Below are experts of layer 3 (counted from 0) of a mixture-of-experts language model. Rows are named gate (a neuron's input weights, with its number), up (a neuron's input weights, with its number), down (a neuron's output weights, with its number) and show model dimensions 0-127. Each number is 500 + 40 x the weight over its row's rms, rounded and kept within 0 to 999. Numbers have three digits each.
Before each expert's rows: "gets" lists some tokens that make up at least twice as much of what it gets as of all text. This comes from a sample of Wikipedia text that the model never trained on. Tokens count by the router's weight.

# expert 115
gets: " a", "ic", "al", " New", "V", " in"
gate0:560483553476460518536486561496502525478478534456459487560443537485523505507467506504475520524514547474506471430448505511515514525537430580498479579505432516464479536534562436577566472497490514511529499478549465524580470530534451491467507562479472466482481486504586513492524510452525561535630485503500458439466543510536431431488468433485507480469468433481509491500507427564528486589465
up0:457514505554482527438533571520500459496486455538510491483581481436494541536453525409489404447496552478512520535521524484475529469473514481550455422469543444441480532454432551447503522503499470470447509497477506487434451481437523529494518471541518435443548466448475542535513509529507464504550593512491492476548463509493568599507579494529487511494444530427514491538456502507441556457540
down0:547561557495485449547458557461463510524509496449454569553450464479522438407518497476485509496509520470526588496516509530508471520493542482480508445463461551529552443546469512517482497466568532508552475528504568549408450515481460523452505553497488504509516489509519535603542478480507522561559451493473522469493636551539520456550470538529471474444547463522456495524438436529488509502541
gate1:459515394516489480436494460468547512485499546553525499452541450497480460560478510520432438479462474534497461475480464510492522404517534496507495505475447489520527426563485472455560554459520517519518556486476585451510591442521463481458441458516498463452568550490594517532497534492383493509531468539470600544502536506522483514486507500503496556505520466553505529510443492460456526462458
up1:524513470470484526520583496436498524541429526481509537450530517490540475522479467497588415482561430517477508512515449509544481481506519455487459469517515436461510487523521415451500583563457478505451544479438486486487428493529440452482577515470520495501493537557523533463534515530518478471399473503437527425476485560476434563506472465536490558524535423422478486464494543530523555514452
down1:473455457573460580494494481465611485481446570499533458490463525461472486554573475600478502470468490537564472479506541566407568475504521499491502486506558530488471459517461538514521459509504531517459520456526548508494514501507506432430482522445490521555469426477546549448540459506473508471441513529475444422431465460553448462506476438560506513477554505558532520537478519500505554478510
gate2:550526484497550470488501505497416498444541525444482491471465515436499462476525491503478541517528547511430463536532569507530471460523450468479514526490483566562492487442450504524535528510501474435538507440557524508528521476497510508447490542530513463471560525536615495506468542459497582521466397573553597470477536489425508555523503475552525455474529529551506537419570503460469470444538
up2:529427541487521496465530556483551490603491465550506501520581493482508520530440558533512494557485519453549535489555540497529537505539583559497552498504513476444563514548459577503567533531489509443476530563446459427461498484485494505569502524471513516569497432512456562471537457517491499461517584513513457500482458506474549470569482499497418526550508493541506451611463487537466503530493
down2:519522424555452522529509493503488527438481471471414489508535448541494503527535520491474490548536493524385512486423497520510538526445516506461537480498548495493474447467515554491476472495427506480463520490475519470528491500519555519465484383480424442554513471483536518494526460419541499477476584463527546509527519553596455509539535424486575488438448543537469460497524511429428554499487
gate3:513585518529412554496480467575448490515514559482468539428573449411543534542506468475506519452496521445499454492526553527453540541451483466490521498503509590497513546555446518490455516500525408548514556468527521542563542581475475493493571478504512436402499497527486511468562473562493458493488548550558521507489502517546467554530536484528468522505446512512490524532483458475500581507463
up3:459551431483483472440515519520494477513564451500496455438461496509437478466463602485556536461472508478517503476539529491515467428501521584446504510509515506545423516412516446546558485567547500551468489528448509455443528512520508550528457547480555504497501505487613527515421459551563493507525533451543523463464467504469513475536432489520554460541569473555513473417496483502439495501514
down3:442491444487488485552454472468508519511514506489496408524517526513545514504469424476465490471509497535509602447438463547479499515538469511567519521494464485533515501484498535455625452507459526491536509518513536464480461501628502517430541486531501516518613567498521516476525488477538523503509504529545561454510513439564464447407508413496495461499569497539486444509475497447493481573498
gate4:498460530505463560425536540491478529507489495549486505509491524451542556492429547435568534480512518457447504495566522524501506506464548489563473449492514445432443571502568522472445533526453510515563536493474500599494439494494463391484559553510478541467470433501481462512507538494526577488498463524499515460557449507414459556541500507471541426458451445455485470484489490574514515474474
up4:476504484515545431519543452578487483493476562536579469481472451547496577540498571493560540574502486496527505519496482499529458430466402459531501481459469489516533528477574519462424443482456493564504579522532537541504448442416412516443475523508418471476520547467497530481481461540446534474549493465516536451472481533485473538530557469493486505532535443470523498536435474541481511462521
down4:513428554471517524534459475522504426453539512487542554526521551436535432521417454556479494493523551531497536505523548510547517512505505456496517443505478555486565453485430441556516478502534483483572476510565468530526516546495499546520504464514562549494485454537537470528461452489528517469465508496467522518439562464573455372511557541445510550538527527561535491450551576512460442490493
gate5:464517484544533523477495546543494440450456502523508469466507505499491513486537414578451593525568529518513545554541515458488471476435484451509501532483561524506466536540508476502564507464530465590487529520505537524513536553459580505436542556520519487403496592521491503463507463488494458532442497538457575520506565536569618472524527536541523502581472516513497496497518530434495506501547
up5:463521447482516564527486505441537481519488517532478451539452505499571428502491462522492562528464489496526561542460521482478570541540493504582460520517458453466501570455451569552534550484535558485457459519472500454502443489545570420487519564532552535494456473484558550486512560461498644436521555498538499482497518551509450478528487478519527454450526445542493493548465485503509567483530
down5:501409533443533465509543503479513425473481495538501446453516540572495475599452442516464455442515478511553415526515549491468424479499485435462516561511492514510536587426539513494469477499494485471569535488555527531530520555474550543538479558462493457533498566533507511514472452488531414429497469477530515464452542452521615504542558509461495522472497458481465468495494535453504489528476
gate6:536559437508529468552527461527507527390557505566531540493443498509514464514526558506449527471481479527574593531470547439415499498539441509469497492478564500498530463517468497479502508480518478506494472517468490503520533437418538533519428488464543495493539528461541479477504561512480459488579493515474580492482491479632458521501492492488524501454616467577484519521561446483515491526510
up6:517442452468444526495514491459518466566511466474520489529481471513501518454469535479385511522470525495391511496517482527485556539511531442490561482546418487460476518515483555562560510496543584463592473502545555451514463481497585472499531469495458530534507413503502492488501465498536525460557505500479512553481530486483492530561481565547468525558405481590497424477431532504520511535474
down6:513536529488534429578438507497491499473529459518474520469516444509501519496533498498504555456544490566525462538488488464594489596481514553562411578512479487563506546523520529493532553431544556494522499529527529510501510530519501556496509441516501516467464522569522427509527443541532540564503527482467526565532399528506484466405475525518496497457473488533529542612534471543553517517454
gate7:526510516474548517484478488470535556464552430397446485444555472502443518495477457529504496495539488517481528460568423493492420529554492490494554457550463486489517531481495482497494499567533556513394457492496465469535472413582559565426553533579489537464599523462557483502510489456544505507506475524449517492493482526570504449500476493521553543470516480462516508489427476492432548502484
up7:427494541540518504490500483486485563531549453478468521555517515531506539455412454436559501449524510517424498443545461511499431492474546461471490438533634588546458489556528484474487481531482512446506448479572474527519463489553486509534505493615468471521434470494491464545505507478516521437543563506506508461528495547482401493545484485477457484528486467497498526547423512549494543523482
down7:570506488527472550474424524511494570503557534444482497552510489577519543425557491496532522470479606485450550519534496452492445504482516500560451528476407477552561448491500486552456553472437502452471506561454489448503474526515463563524538474471469532503476483531600504497512511499473544512590545533466534449486463468423494524488471504493489445439508471477501438523576498486453443522526
gate8:453473419483561507484501490528476522468535523481450478523523492544536519541477575421488469622498475431605524502430527540503475451469513462538470459474523516541502508483475580525496472455487499488485497468406497533540562531450493552447529511521484442519471557488516546467532472492535546509536469453469618479474432492457393520435475502452488470547498511529542512535489478475489504536514
up8:510501537514466535489512555513501462497495505525507517505517569458489517512450504540539485461554482513436507451522457532546557465555489565453554507475526426497468502501558511510544498556468516564489547528475524463484509490577487446494466552541462500482586398473513460482526506519468492419455527553525372501526508554458555447534551437490515551482387461492465471545500456548464521567478
down8:471554525525480517501486526365537475503465527517499526503482512516576457542502529565458422508543523499562486472466540496501430550461421539534508493521538503588483497481454503527521523397530472615488495504513520460503446483529540483484466564529465508514474496506523470531475396444516541416501553511491510462533462458451482516507439554493488456477517469505476487471537534497494413476419
gate9:523452493524482493556475471485451471538505436565549458534495513493525476522465476499532465547450471550500548480468506441557465484513413425529444475495425512512633432476489502431536514499433523527521448478508519562448502489523502525471558557503499527408434556514492440500490537508502501472468546518503491403527455503543435502445464407483480444475538473498488563542511514503499478546502
up9:468466546515539518534518539512441510473458447558470437488425441491529429473501534494493484531434510529521556567608459497529478432443486438488529434514497535537504444465569588509503484530499443579508415491540446539488501488521486466437519519504468507476507608487527488511404516502579519500510496531508510517493527454557443515560479511489470533508540465483507501518568520514425507529483
down9:468491551538465469418477530546488489491499513490486559489517476435550477530479458537523460423492495407527473474521501513524506429503488418458510422513532453469549486520470553499454470410517429521539478495486454507419531529437561480542456519477531439593531421495476527536492431525499514416444492495466408467529491536442572522513444540464510506503489478522505523524535497452461453484493
gate10:492526491553496493548521472488448420421543512427532493454486529490563518473531481522538461493419578544454521493494515466571500530487532514414496425535519534548523489531535502455521539514541518476483528492527524483532570404438489488525423471472528452484515403461521479528473546485522452530525455476493516442438521462452427537471423499525548486542543456508487464391490470531501520486472
up10:495536534528561478518461521540545486558511503534441472550527447447516518463475473473496488494527505456526440506567500529537515523477453456540526562519488464440556550467457495510421451453472474605551568453475574529526493543506451537498536508599505533489455462476432476553516495522496504473513568557572494483524446470546549487488549528479496441545418454511511469559565573544501468493511
down10:514507474545516537539526495556538556529451550538477510525515472520477490499537549472535548539427507447572522493444530472426523494529531484526519528517469525504500471418434429422459552480488515501469530481415475588405494423556561545548543464489501382495526477484465517490546456519491472539545541522496539452467477503513460598507461500445513461458496495471428520464500511478530544512512
gate11:510483562461452472509552571509437479528496449497488484519448546520531461524423533526494444498514526468465577547543453485544550441565503480452463489561496530510475445513615535490512570506487487482542535562433529567503557501521569504502483531507453468515453553468543492511448519517440622468535501538417523489512524460512481564497478480494497474483529467502505443427516467528513465564537
up11:478536524520459501517482502525540478522464591553476479442495456469475485431581489437488506496506477510488495456470512585506444522510533575532449585465435443499572522540520489574484424422462508494530449453517491464470548481517436510486526465531538536476534496467482511424530460491550438528460443495508475535421555476513478448553551554443544567472422520510530517506537502522462505454475
down11:445494471510516444509459533508526519451518511450525453527528479398526536496461538520529495563497516490443509519463488500461503510460529449458590554527450512512464450459558463482547530507458502522487498474468520518560509477495486473484536543552473513490503508525575535488479550427484484466531548562461511486609474517535476536488409450556600523470519571468394498494390438504476481523516
gate12:474477430460531494451499518500470554562508520469554465518436465563515527456555427498502504509498508527455510473468527520520557469571499450524442469527405463522549420536570468461581560549487514480550477475495480534523432488496550430434536505562461454563449418496535524457481470465532548526539455462541487509503467434444458498485451540435481486514484443515539486509508517537496553508449
up12:482513457545451499504481528506496503434497501429444488577502497517461557468508527533472471527503464499501491475514535512492541505539513434514494514583466454514525499509458518590520478491456595464522532475470438446584519491520515414538471464517468451467486437472604523500460397525503558511553444534505433553508414477428449422474459502484472465447475505522477510470431542488518542509489
down12:486524439422473528470494462509562571537526523463470426523525471488563473564522450520451588536504512512462534454511554506516577453473537522504484477519468525473548590474554556499554555456489453529508480498405522493502496428521498489525521481536527570562520508534547551494519553491463434471505489482525478479474501473492568524446492545538478560504541607411532473559521480470538489513535
gate13:500489511537459495431447523448481558467530479536515452443438483565464455519521537412431464467543513505480510526462502544475528480533470510518489459437487483473466526432465512475480449542496450525520484500477601547444484535523536534479516530463563487501515521486463434536505560521553523493388529558498474540469555533466538560503483528480522476502523482366509436541516539429567485533516
up13:472538517496564561427495502494484509528501474473438465520539544482518472534527627524628525497523474454476503499565504488539493509532553491509512529538450436415479486505474453462555473455450523540483490549533461494594472535477555520502496494502571470422457454514498491435508443482485496522526558517484504474569450513465516508475515449510487541515466563567516557548505495553440588494521
down13:464519467468481433467494504533510493521506523487427472447471472492497503635488467438544501441517458495557427436487471563446522514518480474508546493470461504507471541404427578562539516523476512512481525548543473456476478492505437525486458548494565448499512444534470494568537488525479506458470497478551482577511524552439552504516505431496461562441512559423509522466551531493478432488507
gate14:473506496493555490573507527497556530454534466470477453507546524453460475483529516521415456531461520473565490514449569557523448521526503434444549515482513477490541575430510555553507442503555430450475493470454550475502483479484482548456545523456501498541554520520461508491463485445557519496590488525538595518443472523498427444530440483486517469504546476584486534452552538493543566464457
up14:475416473442547542502557504483597498492493483495504404536474501523442549533433530487508565528510533522495483480554465448524470511481405581448449530529439421472485439460484541492540497551529504577461556523525513442466448530502477531515490522493480511456493504529600538512512509457478471441503433502458509526507528544531481427519500488567483551517493563508543458475461587455519485519487
down14:556502537481504491528531581478543546444534432501479502550476457426524495511511507485531462599556475519588529501471512400566473500419531493480448561526458516527545407483492503520548517482522484498500479517498504423488442532469477515496563479441442459452454553553484488457457430506543527487468472523473581511493406476524502499480455463495486477465422486501498535486518569469530479450465
gate15:450488510456518466558473454485519468445483557536518534525469556563549525475528428570465545477493487483485490509457491484487523552615467482482524491503535525491487574518563434507485500512502534398542469463544492540527479503426515584438477480473438436520531497532529531497519570541455529531543566513457501478548527513508467485441507508495505478413576507625504525523471463553533485508492
up15:490499482446530569479444492525520488578432455475488554503491468431534479495515462483554450512477477517466521467547559557529511478517466500551458467513502524451514540516459486466606545443508503541504448484478513480562512558533577473529505478465541486489456445498453474521574429514470431582436469540457441508541499498459522477533490479487529495501366545456442474474488483575550550495491
down15:535462476527468499611484505497524538481479499566541504557452519470446422425448525476484457503465559465502500514468490489528561456508543491457517500556471528513528490529503545468508531549522508542504464407548586487473474512508527527441405452404483526455472530437611482498547519438565501523489464520529499509473473503558451508437483533465492467485530451527461485518424464519475533547553
gate16:487514471533541516505494544527529412420489499529516471494453432513462425427577510531517527476445477523449529577479471580497547543472539470557530498552448488485543489482531499433448485470459532511521533435489485542523477474489541439506538575471467431521497480452584470497512477538499506523560486541500482482531543532499405519485443445483525479514528442562476434522464520441456484596510
up16:532469450546460555464511516530458442551526524453478514498474469439403488504510556492477516475484542451526452509400534530472491474522475515500549552421500470476521536477513572462441448488519491586453544507507489486464602436445520489514555513578511471546507535477545459458494509553572572521549540515450572474468512545508468471531530471519520486500530503517537449509522453496520399540454
down16:544557479474494482526514422514507472450469483475483506460456534506482464447466508539465522497480599545478587515504504492461525461543557517542539470522486510442550556507518393493476516421498532538476558442405495456471492561485483535482535409502556598576491493470449513469486505459582515492493467494455463529546480549508524442481548503497470443491488526510556521409525565489512526505502
gate17:560530510450518501546526510467506483391461521448490480512406456547445487469525475495512474517558492583489520516521502436599535513491511405514438524485488558476466574538473462462465447470477574532577461547485565486533568506528437540429498506552452454514477526449481472533567536468529578513474458516442516493433496513536518496515478481443483551504481529509476513539480531504489540549490
up17:504494493481522521470423531493514508457505463495523490488454518410515574519480496487581416522488451512460555465529487463447486489492463416510395523474464482549546538539423484404458460502513483541516441546481565500510506522482483553459563504493476526437488457495518458496574456414489601478412491557516501458529527521546464464518458519495523518445513479490507499588493504497479567481499
down17:448508518476520451539560437526471415441505475512500540502488475515470428437470462515527522404484458539512476584493452504545512557516527544573522531459480559544584468530514495517434451431494509504518516531545594491504550495521499509448481441421477550553489544463469466498477436529524496475487510506413482560538524528589496510469541465487508443485528474575452456493521537469524475474485
gate18:492590507493552510461545504487437515514471431485412414441458535525509561461527515537505512425493514511490511541549554492535507572476527432508511444442550524485483496440523521541469511468586536488485497497504421536432487512476518492563557508579448501490477459493526480537507479485500537551490489556550447436591489486540458507566551476521602472481432512530532497516513512486488459559518
up18:492474460468559495452489594490446441496543548426494508473539493526487495578482570466441472545522544505574479514479530564477505503551476501401521532490509515505531448496493517471521477548506425523459499482507518508600495509423487566420433540517526493503549530428469563471481431540524531453546549474527513530506488523473520543546490511561495534525550474549505485453489439408453534468501
down18:499484485522477475514562458468535520500481464560430482529566491501461502550502465491532471471545494533550567509511471441424539495553458511499497485540532521476488505496474550522448435414489499450504454493462503479534517520588479520527525446467478533491468531473570458427500521543538524471512452466500522550439462460467446403435528375489524460482506526584508514445458541419489556497556
gate19:476540484493535501507437528585538563535456521483438534473470599416562478514469498447514486499503398431512539528529537525525558468540505478443514425525494500469554499444581531481448547532489513472541430488475541526577538505538478530501575498451542481444493529484590530518458484486456499513434470526521488478523507576509434483494504525530553525473441478447480455466467495522464516488446
up19:493518541526558512614520522508549496537489458550540538480489495559468492433519457578481585455524554443532525461461487528507490520498439505518562548457501469442551584580467557510486410458515461530521544568501518502484521512482546516518541484538497514497530472501502527480511519543532527503485541519486549513384574516508561468505465547463477499493509469438517387559501467509532449511530
down19:581451517473409453510499571535480440502475468529459479544463518467538458462491543501461557528568493514484463525479578466458561423477497486520528502484493506481456402580535482513452513545509496511507495475496465522502470489455459458505518545586504509555518521503519560517447492577529511479484466538485426478497546501493524576537555475485421444529552508474521530490526566456571420542432
gate20:522473532522467493507488489503449590479458498458538431518498485486397499545473573418553503493520515500481572498421526481431539497520577540434550474489563495498514537443545494453449505510461518560541505502528485486560521480573428476462466469437552517483500468482533508482488556515463534527549543506480521433570455522470472473477517454565477499528523582519542550417488543439524495451504
up20:540504493540377488409454553489477498454563431453505519493536533466545489515488464500497490462526515505485469594540549524526477518457519511428460492489527531545504521431537473573532561534585476506440441488510463549525447498501502547582483524446566521461536484552500488515428469502460501499500476523525422451527472459456492526550502487517541461516510478483470563434522442526533541414504
down20:481556459547504558535475451514517521482531501441542470506550417513533550534552513467440449523404502542456506536493505558538505525495518513523496503498531385475479526525483507478475431454549565508454584532464585491515558498545518507548468459450470465442541499530496473414479560490420479469489459483529576443511535535536448445441453487515472539532509487549468460554528507512475547511507
gate21:537521420533515444421475536474502543483525527573468472426467423509460422457528461429578462536544510551459519474506481435552475476532475484503471526550498480515443545487470561527501375505486513595457508510464445514511529499472412491505483510508481500510494482473547500470549460448563541497505557487474467549545513550484517462473557469468527584534457542507485488481470477498499460467570
up21:462495524531573504508536487500489426541438534553482480566579500502495511494488523558453420448499473467566455532550424509495481501501527396451477436474435507462551510552518512502529422507521476505418536518486400473536498427516509524445510490538509463470552505524484543469544478511492398501462581506518534499530453541511493500528509524513453529527474461461531545581508444444466466521488
down21:486462415566502495540470468484527517506434513484473463513461481509513480464586614475476511467512469509562533458536491467460575446534544493507545529541559497517564538601491548506563499473533492577482482571509537563490484491502468506397468444481545593453489499466534541462534496593485560514497479524543486471473551470521537484495495479517527593492513531480490452447512487481529530514465
gate22:500501410528491513485545504449471522489496460495492508457497480493514545449490560414526496434462548440503478449526514571542557472496538476499452524539579508459494566470476509559564479474436536469548512449588514448588503462470479452541516463500512557536475482495560496501455454436460486468547470480526425527511440540527490493564483496548444490584429511590515530470513499538514551527505
up22:521562511440449528490444557494505534512493467480519481463488492559449535438573545550563526544575436487516474515502439528543415501413535467499427479449495404543467551515494543468563506500415537420473457501495461482553574453465545464454535498440457479508413516484533520446532508453522499533543467477489517494493495544560531540494485501472508493505497523465471488553457521510458558485541
down22:482508448564453513493499528483499491491549415476524465558557474465483541474539519539485516524531484470480448465428489455536481600538486506578431500488532522502549510463405512499595553451486512474438476463502475460498471533381488476510475511523465468505519575498492560436469470515501547490505462466499502465478497486493449457505494425471521443467537535500409536476394551503539493529451
gate23:484469496486523514457505441506489544521486531521568530514549485560482503530526493544464502510474507567558572555443478412463558506507486525524534429529485534508566469436483567511514530501537476489470495526519440521480611468470528556497513527506481526508499509542631469476532510534584451556519488546458563523499502486491436515436529488513470565467527538413472470447515502435530414462513
up23:526497492465560496519524581477496530486494491491502554514516490469535451489512415539410512475470500467580522476461498461510445546535504581477474641495503557482496516530468585577510460518554437535450468470500558470536472438457467537475455522491562512514537503522452485558451481497562517501484511446585414542441513502495484497531471537525487537535557581500493502511485478435480543490499
down23:468550524495498558506473519578546392481435475507483531461462445482522531523478463534500518484500491460459509536533583565432561519492512451479551497500594517483555477540519476544516493544457481554551432446524448522516487493491500516520467479585510515492537427521500530510472453404469495484504491544488443479496481506579553469581544499533585527516434515547557549455557512508442487494480
gate24:499607482501493438497529523506478490500466534453474480502564422498485457489486517496492490543473514471472511518555555553521479563471511550500564580484525446517517451513461500519486559469408562537487596438454528447498517492529461599567443438464546486526498454521476460517492438505473489520449446471567480536457484460423496424550556498522514503422490521517524547457499499474476552467520
up24:551480557440496485540491529524473492489528448562455530509505503521588481462489537507515514451499540503452548501455519440472532494479534593549542529493554561487496465471496397513497547543490594503553582502566513491479477509521438452501508563455427554538444473478522460553451514524471560459497525544481501428412494426445454475503497538478529457486505469548472507469530535566558530509492
down24:486432466516514468429513518478425527385536517496490518537508468536520448475484498471501529481504492500499498476493526448520502492500498490511536475555454622492484460511508457584553477526519548514432462534508494549450504462516515458451464503560466519513523522526583546597518496574566519563557505509471508422541538488487591491454461472529485420491494416513479494503432430543471476537503
gate25:568497563538551470560547457515503441514488494532452500502490518540544526500500453515543545484497482464526515463550463496498479520531449532512527598462530589490534528528452492526534505552480500483560510536587515481506512517510416575570481504544508501530435509491480469500445483581484527516446547478549561442437513542520542450517524552456499524425455547490549431513553562546411555505529
up25:496476485559443481460516525524481511497533510493389561481499410523516508568475549454467461458475505577503483489507482484520550476487515383495526435480517524456529469499453519555537513530514487550565519539499476429486489512486536528541480486423512455507498460551488511531454456495600505473577554464529474511422529539541557515462471468496439533560579543491503468542532574455474566491507
down25:481536524527440478548580570499393508466498532565439486561459470556527482506451540443454543520439556376441510448477493475468484471483509504555492577521518463500532438523545538412492455504450550533473541477497537538494545449527526468520451532476491500476550487514528553448515504486444473512531498495506516558479526465472472497507434478501483521436477458500525483537476462523494590492583
gate26:507545523473475535443508484523472462486557503507401490456396537399462472532514540443498507445493490530456484496468524482554487470555427499477461494462483555509536469427475496510514539452556515487456453493496495568522543547477423559482464476531551493494510515526476491439433499433547517575509404564499546457502531499550515529522493501498512423513532502508488576452485465419448513449521
up26:444462453507462531446499540497485579526545541460496466489587471512479605518433465478498545537460466475468459500484473564486540507470557546480495461491453490536494480494510591527523435556519502465474581543498559471481560493499472458551489513543536514477534414541568509527482530555506505433562493535472485520460479479448430482530512461527464587536442544470536444480538584470502476478477
down26:471522444505520447483422424476506508431448514521458454579505462451554512562499477477510566482542511448543514460450503465514509533517507469530516499483516539514568533518478516446545518497471500414465471521520540460492461483506463551444478460456436447432576544495502463475567490449531494456550488577450553501499497520489493494455344487512524502453593539527521483454508534473487519513512
gate27:524495445489501544555465559528525498486516563519533556507512541376509521542486536471494460518541477526505482538517463504417499557512522553454471462544459486514504523476488583488541514538585418500453531525583600492587432510461540472454494499467512447468483604491525526507500505495555465464506570480522508528457449526538453457465503534474550513468473541466525483500490475464553545436538
up27:457473471510524528536527529547561400510490519576515586499543469427552456581453515494505487512495507474579484542497528461439506496537586545509539464476499535458510545500501506557481529507528461457449534492506568512552484469419505409445481530541467555467467521511466538520517512545523436526549616469529509531475474516512491458518519552571520499566420521503495517506474460475566524482522
down27:459438558456502496546552513498540498510534494505488507451536558505539473486543543589502443422472449451502540524452577447483492481568508464559403485469507520463546532464497486473448508533474487481460508440488468489479413560451461514539473581531532540553508530518476486510443547485535508436522535536449458481524450523517478497504533570498511467423511563479527549454510467583484426453535
gate28:489500479486564547514454452453518545400533493497545564486471419561471429390548513444480541548507525518480563450424461452573525512528501471539529502471490541507510534536534460494512462490517515530501490550474561526538497477595469440469543512449537511584449532454548497483506524493532514509471560513448466559423518495553436538462530480494500491488504548461546485491513503420525468522530
up28:434476451502442591425481514459497506530539527486516533510505504479520510505483496552535393512471442457531493511463446508534520480543558419531521418557494467514503492507495535564487478542492474508518525557504547540491421450447522456480482512505484547492455452474563470508562528507522516417501474475549499464552420472473457466522446451462477502545498453414488483475406532553486503424437
down28:543433569503456448529546484446471471504538464505487444479517540555532460532488456421551514510505543510515507455555423453529461589454489507553492528497534565504507481549544500484487483485450509528499468476549512519526462469521567493519547466451450505534435518448462541535418438525473483405456524549433503494491524539488452420469481376497484506422481507506532515475511493487492489534421
gate29:514508445518511500559498529516494563525532527483542459557471542460509488512507464481549541540541505400620500382435540499538587541542528473549505551511475483456516508530461537494571478513536506483454469530493513482490514508491511492472547577463531511437495544447504525481576501486561586492561514471477482470505544571541546482495424466475543489453538436487516481546485468535464578472485
up29:562515466512481464489526486474526554486541515462518513567429554514575494459555465499543493516492480522490489398427550526513495597432539443560442568544517495520513498580463457571505563459549532546470440505512458570531463528463552497488514501568482517469491539532551490533527472518473513427474459489488468451512555476575461494459448474497455510542509449471453499546470501546526569531509
down29:456452440487513476553476529504498573534513444470516506417576366486484534435528465519489508455416470452499488485540506462543515510492600481513511544546506500492563506521463505468516479528489576483535494500517573484458586536512447421485503509489483523464465540524503431469462543577517521439541563541536542490491518435473506492502494469490474519544503522463479472509515564446479464403524
gate30:498516497518482524461444506527497526459508466514481533547433562546446524509529496515534496490476499545518496538537490525539514441535509507514549434470500507438473501432520510446462516464484477559569491525452484510438597453484550485501478529480463463528427439463518541488562494523551456592571483630524489514550549491474435502463518494497567515502450518457514392476492523538450471596481
up30:495470488458542540520505520491457522500542545439528479452498535440528521507462478577477523464456489503518581518494484492486489503514488466406506533521488443569515502575499495546587540557575481480452482524580498435558390495482480542446475495461529499558538517551510529473525518458520525446481452470489538476392499514483555475532484546546462468537525567553491530473477443471568557442469
down30:473516471480514440398439538434470514531533418528467538538468470457519492427547459451533520472470476474407521463542526515508496539449495420465512455495513468490509468504491505542578501501492489494537476535510533591483464498484511499458497549464555488461632520548545517516557494542541527497505511490473437517451511475441477481503403517455554499542449540525456513497420512522424518462516
gate31:511469501487529526467487503513525520501526577541492486536397473427480467580453468462557567497475500565468491576534498447524520546524544514523488530503577521471498449465569507478561555532493472501509518484555466586496489497513470526500505546555503557555468547567484511539465482536486540495524429554464466516501538488498492474477479503526509452512517611624482553452496520436489407497512
up31:512541479509393516488516495432523495422521524461489515490489524513466543537479451503455538455412500458538473566466484587463517526527474573508516567458504459548501546496532474496498509475443529475466576558514482425467508561487524499607480481497480461489492423538538541449527514490427455461603453509454519490456513514544510447542411473552432495504490491529526522542468482517518543519476
down31:419487476564546483453505505511473621506521455506458484479511525484526463429502484475530493501538482571491524465482552439484552488468515517569509438510536548515480538475468505509399497495540509531480601538460437494529528506532559561570520481449488513502491497504518459552513521512527510552483520466524532449528526497505513492476534451546506515384433547548393509451517466476535513506404
gate32:536464486480499474473461588460531499482507588492408463493485464430530470454441508513544542556492531510486454448510491479468435475533510526559484511505496449522506511522500461518480532508429511512479514449451523584490416551445452436516571489495473555421523541512566481420519503561534569450489546481513506465479552505466493554503476458469525506551486457487444591543438505518476474572522
up32:520544544465466522519496540448474512486526547462506505491431517551569479533595470466539482522576474502490475542471424467513459498515495572452488431483563504481449431435485445468519478478499489479496486571476501519483437454448471431577488480495540534558543517524482498486475499467487432532435435544465419499548530565458501473477445524544523498522486516531525559529467426543533486440414
down32:530519542487428493502531577479482564463459545531487476529516532485505517423486565497477546510520539456449504554436465474441512511542477544560553557508535532476493476544520524452529604537485640499506501497468544414481545546527498550506478532555534460492497437455545508511480510544475555529525461553455498522530485567497400506514504457534483452479530523486534463502487578497542571514496
gate33:467500491478477522547524485493536520503550548458527481501435515476405498549514482513499498445487504491496489484552447521418487508530503559477534604471497521542515551490486534536517555510484488421499628522503527457535538498503483568504573494504478473494561489531578497553457519484496545530486475542465561546448581530450490467588535482568491523457571563531475503412460553445481509518536
up33:512496536483509478502530517536507491492555448465516443510419511572499521539497481512541486493482504541512478552541468462436493523546472620538503563498448455543469515465568521542510543500454509503497495559494440502520475470522457536446526507468528500481519531534537515465403513443469484474544517478452597559496543514535575482511575463504464505499483477525476594429400567478476584453536
down33:506481554473525469539533507544532468475539452447453509478540467384500434467526502520497468460559482539553503518551491446487527475563477563476577478452509452482499484508543508551403540523477542463448545576515400450555511490500509520523472510474510536479460557523520429485495511538513481552521504496434574554525488512461545449479576493538458561501514487522468586509472454549555457466477
gate34:543536561512431496463481554484493519457533471493516552541482492508480455500583457467492496518486499561446495458485506497443506558494453541505503538482442561479502509516503490510510498481578578561570471574510515536517582445515476543550471488402522499495503464494569508555485525366461530569484401579568466462463526474493480524491522496535467444497564509462499452517487516492524521554518
up34:457488518541599543460504461509540514474450537561455540543551444506497513478524458543557461472482532513526572554447488483501503453473566486518459449501530501526483533482482472501444508505527474498498430468527486506572511514528514458437576536549464487469489523515485483432556497597475499465445570439440512518492466508570473442461487494536481464608468539495456484492535385462527451544490
down34:530432535448486496564498507484514597547448620414532513558503480504499539500500513494508518592479478443488554519510463522484488526449456494519449496482508494557438456484504570449580438522498470426518517504484497447561493434500498513445464490504517428447508528470485525456486479519454553565513467486517539460467512565513388444485462491539464480485473485540543535450501467479516501441546
gate35:548541584500546433505531482537467407486451411520495577509453463529459495454535508481538511485538495549498567467523455516455468480508454476492480507457529528486453520470509540449530433492515515528536441503457570469534541568511591531504527523490485512485543477457443532466455534511509476493573574563519529548474458459539491522464466556476447566542620500482513442521550476506468483520480
up35:517480448505635498600523492476477515470514568471506484495464454507541403499538435485466443502525482535509473475458523473537522539513490436495507465521476482522558441489528504497521507431569508571516469452498537512509580443486460410433491505521497526543516512500561507486506485557510553439479492430531445500519587496489558549457504491512504530479484571554483538517550440419491457489472
down35:458533496555564455520406553559533448512458450608452506461435551504531495466477503456438467515503501496480506543495514559537509520439531468457486513529523473486515532553480515487473460435546468523555478503526479493442506574497485482488482531563569487551469489505452481566494492444535485466451417494403484538483580501570491547513551563527485521517542522525530424450539442500539460500488